Experts of a small language model.
Size: 11 layers, width 256, vocabulary 8192, 46.5M parameters.
Below are experts of layer 5 (counted from 0) of a mixture-of-experts language model. Rows are named router (the router's row for the expert), up (a neuron's input weights, with its number), down (a neuron's output weights, with its number) and show model dimensions 0-127. Each number is 500 + 50 x the weight over its row's rms, rounded and kept within 0 to 999. Numbers have three digits each.
After each expert's rows: a language model's description of what the expert responds to; "comes after" lists some tokens at least twice as common just before its tokens as in all text. This comes from a sample of Wikipedia text that the model never trained on. Tokens count by the router's weight.

# expert 10
router:532509433501524427555505500550445548482563441477479557519521469435531414479418492492541495547592374496500459460537405451533485420516499554490491527482419438558478503481624555476550509431492482576455539508511536607600501508531469510482578489532515423457491477571435471489503456484452474534430433451404485421578530457520591545504587516467498475572553551513494508420612516511409540496590
up0:480604372427422505478491530534480381575581480543501430474460482588504534536561449562532433442543511471417499555564464523391479557456456442446510503496446449505482465450561538546482459516518529451600576514487506500523462415523516410508481488533403448470428494526468335483465441499524512504544511472455529471479465528505470459488463487552529576438486392507445421465508559541498456481511
down0:529492511531496536506567454505538518505482436439363476550464452479516469447517537606388444529546455519452493580487486432462447465510464425590388442490486479562459386545477580496462503451557483445544569540560456430547522480434417420534529459573545529517524532456566518531454588575556491506395566501574459533450375503555445538410484563564533524489587454514486586486528550523558465552537
up1:531504576572514512449530522557546498481503542461506520564464536568509450415500533447524552520528536471511447518510479508484555509497489506468600403476506587467500470479567533449523401458400534457491520424544623446414535445631414579461435449516426530539473525478523511500390516622541566501484551444488517475456627496557507484540489506485428495455523492441445430492553586508502484470485
down1:506501570554555508512490492476547407516413501415472478563472485450531540547577496582490602519510565567459491592487522605561508538480554496540510484568485506470509462442498465598454472557428514483494467542509469520460559452471422534593484427466529536464447502558592560463546510491499561464488376550430510478495513457554421537496365459504479435570511468509533462476360447552416565509492
up2:458588506513570498449495479557494409528431471559431454518523562512429482628539517466522349560554522571560480463538488542564528469491478424461603566556469430514513473388453536520520469523577467531417535490497481475480668491571410423520487543479468545449512392443542479438436539500504371487552495524496553509544512502512489430532528466431525577494451497466474533486524434557482604505531
down2:479499525469478456421501452560540525506553489460503464546479573536491529422476488593449563526456574512507523516505442500489582474519427404503531493569532443504528599545479519471540514491494465502588505405460490473513502544501489462507588499513438471513441517459516425474578563494444557544510503542660521529508513413511479504539522574445517519446499480444476556559532472458580425508518
Description: Infobox field structure. Line breaks, dashes, pipes and field labels in infoboxes and lists, such as Preceded, Succeeded, Genus, Born, Created by.
comes after: "\n", "-", ")", " =", " information", " Preceded"

# expert 12
router:564452449534532505486436575509552500470569463581505493526507467554478578482475443520528494548512424524497513463590445538532527499596507564414541521544538465466469454493503448494523523443474479525607592534481492586457438477447511466492549416512528520445401537465562578465519582542472498411603492647494385499509489517441587434545424454536585485542569484433560445520564506523545481491521
up0:516494571539541594530475461428527538479378564483547433479490479500509510446437500527445557435517391378496448575482591513513491455520585545530556599457456496517491493489520401521555516498516532435468572576472439522502589483566517567488526584501566460298469556518469488496516478500554524466428460458542513672521426508495527413500514429457476652441490466464428457407520464487555523502545
down0:531453482436515571447504531481529535524458547506532553580497552590508469522493465485511528401439579496601426503410529514519435578423539526516449470474459516557486517524532546510523523450496448440471461496546553415446564512599508526484495437514472434508516550589516451458442511486565598521498581449557420591411441461572501499461497422460534479493517510583512535564467585423518448507505
up1:466555512410558447492464497572453445492458552520593542555513484454457487581541512542499440503506585592535516528537443507494590497545520531586513461518472538539469501464481534446628466535510426515513402538449481436616454545458425560485475573491529492492495506552509511537522459490521450503519427551494531488593614504486436570478518539487457426460465496495468504443458504483493409489439
down1:518510455455491540508583410470402508468485549586519403487468539498531532529449472506509493468423518484531500569499479516553469457460451502485438576527513426471469601531424490580430503435478516457414556533490472553471541528590513515547478540576482476480515425568531431571519494550489471475482570482489468493539494489521596487484529491482523451533546551525514481513532481416489499495583
up2:504493519517577556561514518520548515594483512511469617464621448522564414501526585512502536492431567492526481493540448539507476517469531306499422506498498432518502494566555475456541524550545453514476462500508508432518572424482537573490500476501469429585448521523458526449441483535499523615513526409563528466527495523563391442518462584445443548495565497505497441583494577500496537469419
down2:557517483495471574588421521541495434523490527471467506552548407440470566558535504476438457388517472453538524460557480605511459555482447484560476524563384483521487589534592485520477512542618425427488512439412488347585489475487462532579518426492524469476452508482410491507575413370517535559522573435468499449526497494562445509593571524432478536446455508492514606543459533508567481485504
Description: Sentence and section boundaries. Periods, closing parentheses, line breaks and == heading marks ending sentences or sections, plus openers like According, wrote, There.
comes after: ".", "=", ")", "|", "\n\n", "\""

# expert 11
router:540544544483554494520516551478478551558445442529458596444483457517500559455499592434605490507559547554403464464562483565436425555593514493492424537510456391490463535378485569448551543500468461507477459535545538580526548448440595544559572555418507518435446512562487502408468453568503552452507526398456580539411505526459507541541566523474526412522544537536513518487401434472461577552431
up0:504483513534451502553506415491512448432522483483519483446449493546525488438456536514485560395503442509470452452434552446510458528505439557449488479591407534348554432517530553468488483554482566533460547508505518503441519367561555497444478463526426516497433525458455517695409538495513488469501555494559552322497464439455533463516478447516501467510406470484455546472477528522547483424466
down0:494470508532505551398435545446505537448404537569443497546557466589487493540416496479441464447613510557417463493502422499551491411498494437544497533502453560421537634506438418494439516564527563585455546457436488527520539526499486486518516546492420527570435571508451563490561533478538499509514466523523426539478587453513420548540523543451554481490494567399530492337575493456494519479476
up1:449415447576521491486522483555507560431494512468519492514467521484456448391414558439417494597496332550557459540521480517503513478402624495538592492506483497489530513482564470479499555446560525530485550494548603533541424451514523471493593538502488484479524377508534479551525447485459447518494541568475452494623510513539505527509493477504482456522484538437597493507579515545408463512536
down1:411524426463502457443461486463445589452434569440489490416490550528534457483505555438503586413530461462540488484535415604468409538530531539467540471493583503482556594519457494457581449487575519510538511571514488408413512546526463532555455488468496565522444373526607509552531510391534485463428471492454599484514537549499484550590571621456510437372546470541524607558517543506468478507476
up2:445494464548436550468555452473546458496546675536495476488442563449555400560548537447500548533489413455458446580585526567533513535490574506506527491488501511487476467440540465463434499565546491538518486458471480456551474463519412430481540417616444499483460384509490494487532454432516523466505475592451477507555494519524458541484374535528514521463515519470546387421496581498491468517508
down2:510523449638514520510520498514462432450486526467561483505496563479469547537534463483479424391437566428539587403521410469557418514554550410528553573608498486488508464479466540485452477487519520568505415460541514495501574458434417484526520541436599503497544466426489455491543474509475481460526602475408425547517445432475539513513464451488520509470473420516514574509525395559406483458436
Description: Dashes and number punctuation. Hyphens, en dashes, slashes and quotes inside ISBNs, date ranges, coordinates and list bullets, e.g. 0-520-05124-6, (1903–1991).
comes after: "\n", " 1", " 2", " 3", " 4", " 6"

# expert 13
router:523574635497471465531472477518562482506452551593448492456544564513414571526542471420490503529550520498554547546543568433488542516468543539592505493474566515600534504538578512600575469533524634478545456500415494430521446472540459450474421508508443504468431533533529457474491525578461512469427515459529485597484534447438513398529495450423541529524496543444509463464505530492510554519575
up0:446535517464566490512550544456562489537415561527538514450546530428559470485458555503442504519523523426526443504553464503544476504673505543526602618477500525450504520396447507500533642521510504474461552565480516530598575500466510535519567494477481475526463605511525487573474486379477531483485444514518526510535499484491427509457475509454505434425479544560445509510505455486471476528508
down0:505530466536522534497497519407504470526577594440508589470514497542436455498561494496518507473527556463557483476421426491373467558448554504490463495478506466469498448526485488452528489492539511379470561397514422417544511458426535452431500454436562482593511585531539462546570498533591582457555429535583503479428492450486566542593454602518461544463433509454544466456569471528547466524414
up1:535432485476449441495452543586545469546560484454498516461507457530560409444513509543476525581453402510495455485526567478443615549400465509483591442494479521521464521504551511396564554415420454488544509482541488476520505460524541372477516440578458476428505412517548572533450474522508529547496440452458465534513520456476443559490429526517508519516576511524682487603654522544530440541485
down1:538447459500567428496600419473460508528415611518540446562426497487473574496505541485504476343511541502499482469432436525567483527516523523457469492489541485462457506499484431490494483463372478568473456500514402429515579579430418607571592529464500426464469438450539435584496473537474543451392475492542575544566444513444594527458420452518513439426482477483518511521415461496463558379466
up2:549509446512636474514430424490490531514483555551481458496476486513499483468599448490538551489574535486475455495536471492584509461503511514495461505509507423489442545517515507594458553512396495610541419551472523505468566520511574541539590561474471448445442410557565513559528493462534467489454340503519508494498430500530468499450482520486498476545532529520548434478456438589464524534549
down2:524477446510500420525523480523462548535461464561499552505546509442429437525448483495472467396479438464458500532460562489467555471566539565504448472568481535492564524485375545483467494646496466433507608433481524481491501473434482467506466468462438527532485560387449655501500468539527558520562477522491525485424497517470411546498524556474518558448550432557477605490561401457413518530519
Description: Years and dates. Four-digit years, especially recent ones, after in or a month, plus ages and some sentence-initial He, e.g. in 1972, 2019.
comes after: " in", " 18", ",", "19", "In", " ("

# expert 2
router:604480489590554541486617408600442463503589526556469467452430463522418520480456489469415472465474515471542454404507541500465483468532575483546597462495394597493459493573461593508523499490498516539465491476500614420490498483482449537469438492557524515516497468441501538562422483507451500547489555487594468482556595431496381501439377529525502480428512538470501467480496589579560494517546
up0:507536610433471498606566516611478439512495567512499517459478535537494496460492493600443555345483476555547531578443418512580466584527503447437514543538404440502538565501454520546531433596523521490523701530491571499437494464559489505499446555632480480506524522411495427601563504441492524572475452546526488494473505463450455495452524405597445481485486492529462518495486441584506456403393
down0:571497505433565508572523466548540502503476588460483511531475455633472415440471474636599557470538412476518538513564485532491554450464493478485461437470526492595488543522499566491529556536427521485491520534499566595464446615589489505505532513543503509567538446443563470571550496538478518498468487466458476470558508438567455540433503488450458474545507471423482521506474426429517533434522
up1:478588492523527553530548482510467516415505554512459431516517442433489588449479525532487568534553533479509489471593537494511481513613485493475474537465427520458460504523439578505512449598482532546506471441512453480528562429470490549515571577486544452539546480519542473489352519547458455362608436521463482529465554550637511509542478474545430524416483533476488429503525503557448542489507
down1:475474522585525586556439512476472536496447546551550527511553553578527484505550374511491537474504553526538464456464545532469564531583474486517499474520483545558453477524515454522556438496625571386495452434510593471469530434450457457516649463431463542549450520464520452418483612450496583539476489535502481532564521498528544526506543475419505464509504400531578558508576470453516466533547
up2:447531431477511433526484489480555481430526505437485473501492479504401379482498506507474512453492473491516509552526624484485509483452514481468530434562422415512465401427473460492568492506582487568501474557574515505502597473487533539507484491620526500500485454461574549345484484490504536499536509490426585550392510515634519513414512540491532553485453460518508429513534464421505572420506
down2:487491517479447573531528485465536480444498407480412565559510490462386529481471520443534476525516471411405541470533509505442468477444541478424537477503479496472424522516505497480459476532519434517515508523532423453535501492472508531433530502463548461445550453450467461568451486526500465550517582597553426472455483539536580580518531508519538424459457488405535409421531467549511554579612
Description: Determiners and nominal heads. Determiners and noun pieces after the, a or his in running prose, such as this, same, another, own, final, one.
comes after: " the", " a", " his", " The", " its", " their"

# expert 4
router:432538416443514472438470519479542568523563519447538578552584494424456489433490536598483458502450490535541604542427456525461589397491498463502430545553460486531529506483464424489433491594504451516524588420485507529489488567433488562409495462536530514526585440503433590515544472506463459590589455536488503527480500464481374511458478501443510570440421469544513542534390530429491581493447
up0:547369524390538523502434422555503492457516561498458491499539525592411461599563459445478489542469536464470535503488544456490545450557503520543526588498484493517568527586497501511480515451633517455480441497513445490526504512586473488482529487480505482447529611493552504511424438468505398512407513543477432489426486516555423524484522524564439529478442447547500478442523494536510435528538
down0:462632449466493496529469403543519527523497520500449508465576528487532431509562384565445615449520503524534390485559531592472368587570510508465550525456460475479459532564530516513495597463446456401471484544513503459511513568453509525456480546509531454522429507432475540453488472472504494500480502599535595545515531481527484458475471543482534538593589528487517562527461394551510488499534
up1:539465493489499471586488436499505482600552424468472528538516457576570499512560543497511436467502545484514407520553564577560538449567493531457475523557507491489527542461512481480487510376468573529559511539514457482446456575527482420577562477412487452531422501433454473515458504481565580556575517496553553514472508568427524526512571510537465437560450503583477450466475407450492520439468
down1:489559517542610488588574517457492516512496509476404500545479422507521542502486470482535589545491529552453538553413452516518451563551440469514478499456397516496486428411536455463522466422467538510435514534556492536549482537502440588450502546454527613505476527355518551449450416510466467435547573473499484535454491549450516443467425421522472460516508408541608493573595520505468453550564
up2:547471548476548472483576529520581550549489450643596499535539523484448585446516621513582482588540498508559464526500469521542562463627454562568537731536440628530460515330418490443493500493468558507473502572545525441383570485499403513492475461488479520510445500527447528493461452572549574471527436559570557539466539508503450457444556494493401546502405565441507418560519551489502468448510
down2:522521518591480530458501599471344464466493475498429502453477475545508447556464456521483561507490552533557434532558508521518500620492582516413477491565529519589492484456578558556538520426508523503473505560464528460481542542561477517500492520475469456482418441595547510500523534482453475619473562463613508430414599558502490486568552497504533432553521505491516486473450477506469477450529
Description: Sports results and scores. Sports and competition text: records, scores, goals, winning, won, plus digits and dashes in results tables like 11–1 record.
comes after: " |", "–", "|", " /", " W", " won"